{
  "d_expert": 96,
  "groups_per_token": 2,
  "norm_eps": 1e-05,
  "rope_fraction": 1.0,
  "qk_norm": false,
  "lr_mult_qkv": 0.4,
  "lr_head": 0.0109,
  "doc_mask": true
}
Below are experts of layer 2 (counted from 0) of a mixture-of-experts language model. Rows are named router (the router's row for the expert) and show model dimensions 0-191. Each number is 200 + 30 x the weight over its row's rms, rounded and kept within 0 to 999.
After each expert's rows: "comes before" lists some tokens at least twice as common just after its tokens as in all text. This comes from a sample of Wikipedia text that the model never trained on. Tokens count by the router's weight.

# expert 78
router,202,224,181,161,197,165,236,157,224,241,216,164,207,192,241,239,178,185,206,191,183,195,191,178,198,193,210,212,177,183,152,210,179,180,197,238,176,184,196,223,201,194,179,223,201,220,149,173,213,197,214,216,163,229,165,210,206,151,188,170,251,221,214,166,211,234,167,209,213,234,168,173,104,231,210,172,200,207,194,219,202,218,229,123,145,238,203,199,234,151,200,183,196,172,176,199,187,134,161,169,188,284,224,186,198,111,211,201,178,201,148,189,156,180,195,158,207,207,235,195,162,199,286,151,171,215,250,213,202,199,239,166,200,206,180,240,164,227,246,173,196,227,240,224,255,161,217,151,160,174,198,181,216,205,213,242,189,184,183,168,183,178,174,193,242,191,156,189,178,219,218,226,187,203,140,198,140,190,184,196,203,245,173,216,263,211,208,174,166,161,191,182
comes before: " of", ",", ".", " to", " in", " and"

# expert 54
router,217,204,207,201,224,162,165,162,158,167,210,211,256,194,176,173,208,176,189,207,265,169,255,248,226,219,137,144,217,193,157,173,252,227,210,199,160,187,158,161,171,202,249,155,229,250,215,222,225,191,190,225,236,212,207,219,217,165,225,151,171,191,154,205,219,228,196,212,226,206,146,206,237,174,173,214,225,225,185,248,203,227,195,189,161,160,271,219,175,195,208,220,153,142,230,182,160,196,219,209,241,157,255,237,210,186,161,186,183,196,225,190,199,194,125,225,244,184,211,170,171,186,215,239,179,200,156,174,209,187,210,185,150,214,224,208,224,178,209,213,222,260,170,150,168,187,229,208,205,201,197,228,162,196,191,201,173,178,215,170,275,168,225,154,179,219,230,196,194,190,186,168,213,168,162,226,147,218,181,153,248,202,179,248,216,211,246,200,238,170,204,176
comes before: " |", " (", " is", " and", " |\n", " –"

# expert 43
router,262,177,274,185,212,139,140,240,185,164,156,233,229,151,284,176,163,163,201,220,177,201,203,159,202,218,198,255,197,166,208,190,210,230,190,218,201,225,192,201,223,241,232,227,220,187,264,205,220,179,133,249,210,204,189,173,174,236,227,198,196,198,294,214,234,209,229,141,212,161,207,175,240,223,185,197,225,173,182,202,206,173,180,205,182,240,184,234,223,207,208,168,211,234,172,232,188,233,201,204,221,206,187,186,193,247,219,221,189,174,160,206,222,234,153,166,216,225,200,221,217,185,156,171,212,264,193,243,243,203,186,253,171,190,156,162,208,197,164,177,159,199,144,228,217,211,161,157,194,159,199,228,212,231,172,234,150,222,141,206,207,195,189,205,227,200,229,190,204,193,264,247,196,196,220,213,198,206,170,195,197,255,199,176,184,234,210,173,218,172,186,151
comes before: " the", " least", " a", " number", " this", " Lemmon"

# expert 48
router,209,172,243,232,208,186,180,221,172,219,153,238,186,230,299,227,217,172,208,215,187,271,196,280,189,203,181,171,228,185,211,207,196,173,199,215,138,168,187,253,165,203,145,226,232,230,188,199,128,145,170,174,178,222,185,207,206,133,194,181,215,205,207,169,244,250,164,216,219,180,150,179,198,219,164,166,171,190,215,217,177,197,226,205,204,221,200,222,237,126,182,176,103,193,221,198,159,163,198,183,203,205,192,161,182,214,166,188,230,236,233,211,218,217,241,184,212,212,212,235,191,202,213,227,173,185,230,227,201,236,210,131,182,187,190,215,198,226,184,190,183,220,241,236,206,179,181,243,179,170,206,132,230,221,228,181,227,210,223,172,192,195,196,238,209,191,208,213,184,187,212,217,222,180,161,229,170,167,196,188,250,272,157,185,249,219,259,156,192,181,188,197
comes before: ",", "–", ".", ")\n", ")", "\n"

# expert 38
router,206,194,214,161,181,174,202,196,204,223,170,194,197,215,228,244,180,191,207,242,220,204,278,208,185,159,232,190,240,187,224,154,225,187,221,170,222,172,214,261,170,208,159,246,185,226,161,207,171,191,246,236,192,173,233,192,242,196,161,170,180,212,223,135,254,236,192,185,225,220,172,185,112,207,213,121,190,196,137,245,178,192,229,177,209,235,184,202,222,176,219,190,190,156,193,210,176,188,204,186,209,204,192,232,242,207,175,199,241,191,215,181,200,189,263,206,234,210,195,213,173,233,255,175,194,250,210,224,211,231,249,168,172,236,282,231,249,195,191,207,220,209,204,201,197,166,209,200,201,173,175,189,231,178,179,239,230,164,226,231,248,205,215,198,246,208,139,167,201,142,231,228,135,140,195,229,177,194,236,183,181,249,189,181,169,223,206,224,146,151,190,185
comes before: ",", " and", ".", " (", " in", "\n"

# expert 35
router,195,176,252,196,178,184,127,218,224,205,206,224,204,191,171,232,189,170,226,190,235,184,240,213,206,172,218,196,215,167,167,188,247,159,214,205,209,242,207,226,146,178,194,195,192,241,207,252,192,251,201,248,204,168,159,196,176,207,186,210,209,207,189,228,198,195,157,247,225,267,238,189,212,239,142,222,208,189,106,226,207,144,228,196,214,157,236,174,206,203,202,154,208,178,177,224,276,196,184,223,215,203,212,256,231,210,165,239,228,203,138,177,159,169,215,184,195,212,205,199,257,188,223,176,196,214,188,217,187,217,203,175,170,193,175,173,167,178,209,190,206,245,235,183,220,195,275,167,143,177,176,166,243,194,181,238,170,173,187,154,152,229,229,175,208,171,222,209,190,228,192,246,210,199,147,242,193,211,238,177,216,229,231,155,192,219,204,162,150,119,238,207
comes before: ",", " and", " of", ".", " in", " were"

# expert 13
router,181,205,202,214,181,172,199,161,201,216,223,224,170,192,245,228,239,163,215,189,206,225,218,183,177,186,216,219,223,173,177,204,237,149,224,183,173,224,234,207,178,174,215,180,256,114,231,184,197,214,160,124,117,184,190,170,233,249,233,208,223,213,216,240,154,200,209,242,197,186,207,232,222,210,139,237,188,194,142,215,210,176,246,145,185,217,214,218,268,208,171,163,212,189,165,198,213,158,151,217,211,219,212,165,184,140,227,204,188,200,162,246,236,180,223,170,177,173,212,181,193,241,250,137,206,196,213,225,179,247,164,209,186,246,206,203,179,242,210,241,164,157,198,221,245,219,210,207,144,196,183,175,203,225,208,234,145,203,266,182,166,208,229,187,163,192,218,233,168,226,191,249,185,171,175,163,188,235,181,204,220,180,261,230,176,162,184,192,208,211,173,161
comes before: " of", " in", ":", ".\n\n", " (", " |\n"

# expert 28
router,218,169,172,221,168,206,225,207,159,202,148,210,173,155,180,130,179,265,209,162,214,170,222,192,190,215,208,280,218,213,221,186,174,191,227,229,260,228,158,197,195,187,171,200,155,214,173,187,210,177,179,187,221,164,185,205,209,253,160,239,211,213,183,162,224,133,191,233,242,172,203,185,226,188,144,247,134,218,204,151,201,156,190,164,217,218,197,161,126,206,227,177,208,259,233,193,221,220,191,214,208,175,179,172,173,245,192,174,237,183,232,211,175,155,200,238,184,209,160,198,216,184,247,188,230,165,157,196,207,192,244,271,187,189,222,201,173,179,177,193,208,148,166,144,210,249,183,232,241,195,203,255,148,203,161,166,179,231,157,233,173,167,198,163,235,194,198,208,175,181,134,160,190,223,177,202,212,231,209,180,220,241,181,179,172,223,191,177,217,194,220,205
comes before: " The", " ", " He", " In", " It", "00"

# expert 20
router,229,188,229,197,180,161,172,172,211,210,242,232,236,142,165,170,167,169,222,223,190,217,243,170,192,196,205,177,208,203,171,191,201,149,186,219,166,241,204,189,220,167,183,243,265,179,156,195,175,161,182,191,141,256,214,238,215,200,191,197,195,238,185,192,241,225,213,212,244,163,160,153,160,212,188,174,213,190,166,217,180,168,150,232,146,175,222,179,193,201,172,196,223,170,125,197,186,178,120,159,188,227,231,175,189,198,176,177,184,273,173,201,146,199,226,196,208,235,187,168,210,190,205,169,192,235,192,248,153,200,192,159,179,211,221,192,194,167,218,127,180,205,241,227,196,170,197,182,187,178,203,179,186,227,206,223,195,222,288,182,222,192,252,150,205,164,130,222,186,230,265,250,231,200,179,184,203,212,179,169,249,196,200,206,191,240,166,183,217,164,195,158
comes before: " of", ",", ".", " in", " and", ".\n\n"

# expert 25
router,203,180,187,223,212,169,155,212,275,207,181,189,188,184,230,252,166,210,182,227,195,270,190,172,222,242,154,234,205,187,197,187,170,113,188,192,173,216,227,201,191,194,193,250,224,152,169,190,178,191,134,189,165,230,171,204,246,167,221,182,205,221,217,172,199,236,234,279,231,200,182,187,186,208,186,213,182,130,182,219,177,125,219,164,199,201,213,201,202,188,193,178,179,154,175,196,190,202,226,208,243,192,206,204,177,141,230,171,176,166,175,183,233,197,278,172,198,184,205,204,218,246,192,197,173,213,182,240,163,253,215,143,168,216,180,186,169,224,198,192,177,217,209,223,218,205,192,143,147,196,172,187,161,229,247,252,237,212,208,183,186,189,274,256,207,209,193,217,194,208,247,235,128,189,207,201,151,216,196,196,262,188,249,228,205,215,207,193,207,168,191,162
comes before: " of", ",", " in", " and", ":", " for"

# expert 52
router,153,195,256,222,194,226,190,197,192,191,156,174,227,155,205,222,193,180,191,204,222,215,243,173,182,219,187,205,221,199,182,165,250,186,163,216,218,208,225,170,173,184,212,236,231,208,172,176,270,172,195,256,214,254,196,224,171,189,182,181,228,132,200,230,198,216,172,203,177,230,220,201,237,270,296,144,211,211,183,160,167,202,214,209,193,179,211,207,179,179,193,160,261,181,185,166,261,194,203,225,202,210,203,243,198,186,209,198,159,206,233,204,219,254,207,229,128,227,190,209,163,237,212,169,218,210,167,190,183,181,193,187,142,184,244,151,238,150,204,193,237,207,187,168,208,177,205,257,199,189,159,154,161,245,204,224,174,179,179,232,245,166,229,252,224,154,195,247,191,189,205,151,188,178,189,233,228,145,195,154,229,251,152,210,191,193,183,210,173,235,242,164
comes before: "19", "20", "born", "C", "S", "18"

# expert 29
router,231,185,184,224,169,172,216,179,187,203,194,269,170,172,196,198,167,212,181,166,175,167,227,215,150,213,216,257,225,174,220,147,170,178,216,232,217,204,146,148,176,192,186,186,206,250,191,213,239,200,209,193,202,189,207,150,205,198,249,234,248,208,183,147,231,182,252,210,219,171,174,184,214,167,167,233,162,197,247,157,234,149,223,195,178,172,203,179,222,229,241,171,169,210,207,218,135,256,155,162,233,189,209,222,186,172,187,158,187,184,234,235,143,197,170,236,171,184,170,229,267,166,220,162,169,176,221,176,254,168,231,205,185,164,175,243,160,174,179,270,235,171,205,198,242,188,207,185,222,188,227,193,172,234,186,166,232,211,179,180,236,165,210,172,226,172,196,187,167,221,162,219,279,216,188,208,189,210,186,191,224,203,172,158,251,235,141,174,207,173,232,223
comes before: " The", " He", " In", " It", " She", " This"

# expert 17
router,218,261,236,223,160,164,154,220,197,170,204,138,186,217,183,222,207,153,227,195,222,210,187,197,211,174,259,215,208,198,190,147,223,201,209,214,278,218,208,262,171,185,181,212,202,263,182,190,217,194,123,201,232,242,192,209,232,187,195,181,225,213,193,188,229,232,201,183,207,173,206,142,209,194,150,240,177,184,201,226,243,237,153,208,209,188,180,153,193,212,212,216,200,208,168,264,202,226,231,195,201,216,209,185,175,169,205,183,192,237,237,235,157,215,135,206,214,173,142,182,166,188,186,195,210,224,146,205,162,182,201,195,177,182,200,190,179,212,191,202,177,169,237,223,213,151,188,166,163,170,243,209,152,228,188,254,292,199,189,184,226,236,191,237,268,207,219,225,221,197,215,248,173,178,260,147,181,210,194,165,245,196,202,139,220,233,155,161,211,185,247,196
comes before: " the", " was", " a", " is", " November", " May"

# expert 72
router,206,176,184,221,209,206,255,179,205,211,220,153,206,226,195,198,181,173,179,196,182,166,238,126,215,199,156,188,146,183,209,158,213,236,218,227,186,210,228,201,236,203,248,182,190,204,244,140,247,183,240,206,214,233,218,235,265,189,215,229,244,197,153,179,122,205,242,222,170,179,198,187,247,175,221,246,243,212,198,209,222,237,170,203,248,222,220,236,192,150,190,217,186,214,199,255,178,252,208,239,233,168,230,192,194,196,207,218,172,160,205,214,197,191,148,265,228,181,216,191,188,191,176,256,157,169,174,197,175,181,204,248,216,205,190,172,199,225,183,168,243,235,161,177,186,229,187,236,158,197,155,197,184,224,166,184,207,212,213,207,176,224,198,169,216,186,254,176,183,186,183,221,190,265,161,202,175,257,225,241,183,126,206,218,178,205,160,203,239,294,180,222
comes before: "==\n", " |", "==\n\n", " ==\n", " of", " |\n"

# expert 11
router,182,170,170,173,276,219,186,191,144,195,263,179,155,236,152,208,209,265,182,221,244,183,179,197,144,200,172,218,213,171,199,175,148,226,233,211,169,206,171,193,180,186,203,195,218,199,231,265,265,196,188,210,247,171,242,226,177,185,222,222,189,160,174,212,184,208,206,191,172,132,163,197,206,177,185,202,205,181,185,207,152,199,245,227,219,234,186,180,205,254,215,209,195,269,188,183,224,215,208,212,194,166,171,228,204,153,188,228,196,228,174,203,197,213,200,198,202,239,200,228,254,222,170,188,270,181,230,198,202,202,160,173,146,173,171,198,210,222,208,182,267,173,138,218,162,210,230,197,244,203,153,179,233,231,215,213,221,216,142,208,215,205,192,166,181,134,214,184,175,177,137,181,229,173,218,253,184,135,186,166,141,213,153,188,186,184,201,197,217,208,225,256
comes before: " the", " be", " have", " a", " he", " not"

# expert 32
router,197,205,200,178,178,179,173,224,211,157,180,208,190,185,189,187,175,232,179,250,208,233,152,213,139,223,223,184,225,193,226,229,178,170,219,193,196,189,131,205,254,185,200,216,220,205,183,179,141,183,230,169,178,173,233,248,235,213,183,240,185,223,195,197,140,171,256,200,204,255,207,205,207,161,231,222,186,152,202,197,155,226,196,210,204,197,126,226,137,253,253,195,192,218,232,168,208,193,232,165,203,224,245,197,236,221,223,177,224,203,222,174,228,214,206,187,180,141,271,214,161,210,196,234,190,217,195,249,198,161,210,173,220,249,194,206,210,219,220,161,190,250,233,188,189,142,207,215,235,235,177,190,217,210,216,241,165,194,170,245,218,179,160,262,146,287,218,246,205,214,231,216,200,251,205,166,221,152,189,187,225,226,231,232,220,125,211,214,227,185,211,199
comes before: " the", " a", " his", " their", " its", " this"

# expert 57
router,177,217,193,217,143,217,160,249,171,245,203,145,201,209,154,237,223,186,185,257,182,163,235,235,211,216,192,211,222,172,206,198,197,207,197,231,207,186,139,221,207,239,147,173,184,246,207,196,247,278,192,199,206,226,230,143,215,170,227,255,241,231,189,211,251,134,216,209,189,237,200,169,220,197,244,191,162,200,213,167,219,216,165,155,171,168,133,191,171,211,223,245,226,164,218,177,164,157,239,193,214,162,142,201,176,191,249,241,234,199,204,202,158,172,243,222,178,157,165,206,179,225,179,149,195,198,295,188,242,176,171,177,220,166,181,221,192,182,198,197,151,196,164,152,202,227,211,181,190,215,233,179,147,175,200,140,198,208,202,205,232,189,211,192,203,219,168,195,245,201,129,193,209,203,241,239,207,191,209,206,214,225,152,193,183,197,201,175,176,181,194,222
comes before: "-", "|", "==", "The", "===", "In"

# expert 18
router,191,213,190,156,270,199,227,226,165,201,209,174,231,192,190,174,204,188,243,203,218,200,174,208,204,249,218,193,201,158,180,195,204,234,129,187,203,145,211,230,208,189,159,193,179,188,175,166,233,167,224,192,191,174,182,188,151,218,199,216,212,165,203,130,235,242,213,219,202,191,168,192,133,238,192,168,210,235,243,261,198,213,189,250,155,202,208,247,180,126,194,204,157,164,154,140,183,219,173,193,274,218,169,179,178,177,210,238,220,210,168,226,224,156,230,171,193,256,244,248,161,213,270,164,235,230,241,211,208,189,190,181,195,221,211,190,232,228,178,237,195,242,167,211,215,176,188,183,307,181,229,185,169,185,193,198,212,220,228,195,217,203,220,232,184,235,158,170,181,243,212,195,203,187,147,204,234,209,192,238,236,236,162,225,208,227,211,187,169,178,236,202
comes before: "ing", "ed", "s", "er", " of", "es"

# expert 73
router,160,169,151,216,155,197,138,157,163,198,214,241,213,150,208,237,183,202,208,186,194,190,213,181,214,162,255,188,208,222,236,172,211,205,201,228,152,189,205,235,166,156,244,202,188,224,170,189,216,187,168,208,168,209,142,218,269,141,246,176,210,246,196,193,211,204,174,214,223,180,187,173,244,172,152,155,199,184,169,205,208,239,190,168,172,173,196,184,246,174,189,224,222,150,182,182,200,201,240,197,172,173,174,185,202,196,187,209,153,269,205,212,201,211,224,209,209,206,222,180,183,217,220,186,157,258,172,164,194,209,168,170,235,207,215,237,218,160,224,229,232,230,248,303,185,208,205,176,193,188,195,179,252,202,250,205,253,249,228,170,192,188,200,167,229,175,170,227,175,220,199,274,183,167,154,139,181,204,181,175,199,148,245,225,212,221,225,204,207,203,214,125
comes before: " of", ",", "'s", " and", " to", " in"

# expert 50
router,184,193,190,196,216,167,142,167,147,244,179,250,203,194,190,243,169,174,195,199,171,236,240,242,188,190,193,207,258,224,176,269,234,223,217,192,173,141,244,193,216,171,231,210,157,175,161,168,183,174,147,171,187,203,149,192,235,222,152,169,175,170,206,195,204,230,180,238,273,198,173,208,158,237,164,164,227,218,219,230,195,200,218,183,215,146,218,191,219,185,210,269,233,129,199,189,150,180,166,192,177,232,210,179,180,160,215,188,128,171,221,200,193,210,229,172,193,193,260,179,206,205,231,208,199,174,212,260,209,224,227,160,179,202,187,194,191,226,200,198,199,228,181,232,148,209,166,144,201,158,232,171,179,212,168,214,218,195,184,143,164,178,203,206,218,225,147,211,166,181,259,260,159,211,180,185,140,178,170,187,214,161,218,183,205,177,222,184,195,194,159,158
comes before: ",", "\n", " (", " and", "\n\n", ".\n\n"

# expert 12
router,217,173,216,187,113,186,167,200,213,231,193,240,123,187,140,222,167,223,193,173,231,177,213,206,220,208,187,152,231,165,248,188,213,173,210,205,249,165,192,213,271,207,238,234,199,147,211,185,132,146,145,173,207,206,211,149,220,198,180,174,246,193,237,191,234,206,182,192,237,165,169,250,209,201,158,222,157,244,158,250,232,245,205,196,224,190,163,176,220,175,156,190,174,148,152,221,126,208,146,226,205,214,211,199,241,246,176,177,228,184,179,250,265,214,230,191,235,196,194,170,229,176,200,245,235,195,214,242,211,249,205,200,159,245,192,202,206,207,228,197,177,257,234,209,194,188,204,198,198,192,174,215,185,214,240,198,179,234,213,180,193,214,192,153,195,200,159,208,188,231,146,237,229,163,163,208,200,179,197,175,191,191,216,196,189,212,199,186,182,194,159,148
comes before: " (", ",", " of", "\n", "s", " Apps"

# expert 63
router,192,201,207,187,217,206,234,214,211,180,170,144,171,239,145,166,183,195,252,218,210,274,196,185,190,186,213,185,197,176,199,212,188,220,171,203,181,148,204,185,189,195,193,166,180,187,155,218,180,209,230,189,162,222,190,134,203,201,168,163,170,197,206,190,210,212,243,200,221,185,181,198,188,255,222,180,233,208,207,269,175,223,233,213,169,233,233,238,248,187,256,195,209,224,197,147,158,131,168,221,163,189,228,143,198,184,155,203,192,180,195,182,245,197,180,141,192,225,227,254,199,206,268,224,189,234,185,188,194,223,178,175,280,186,260,232,202,169,175,195,144,171,255,191,216,181,206,167,213,188,227,213,275,190,180,224,175,222,186,209,130,202,198,181,180,258,146,171,157,188,185,157,196,170,184,234,147,184,225,221,193,257,233,226,246,184,215,180,207,166,181,192
comes before: " of", ",", " and", " to", " in", "ly"

# expert 24
router,199,195,212,131,187,201,237,175,229,142,157,157,255,173,162,222,184,241,177,191,239,191,204,180,183,217,208,181,222,232,194,196,148,235,202,167,195,200,177,240,184,269,152,207,216,207,195,182,242,173,173,235,252,157,215,163,216,168,200,200,172,201,227,189,185,207,183,173,174,239,225,181,214,188,279,234,162,232,197,235,220,198,237,184,218,147,207,184,218,224,168,196,163,196,219,210,238,185,233,227,214,148,180,173,237,208,169,198,255,171,212,173,230,152,234,201,211,189,173,179,193,174,196,239,206,230,181,241,250,227,262,191,202,157,205,205,233,238,217,173,201,184,164,206,147,227,169,169,214,177,187,256,192,154,189,166,190,231,219,240,172,211,188,228,243,215,246,146,167,167,149,175,187,247,169,252,185,192,234,170,150,203,171,175,174,195,234,246,242,186,209,150
comes before: " ", " and", " but", " which", " he", "00"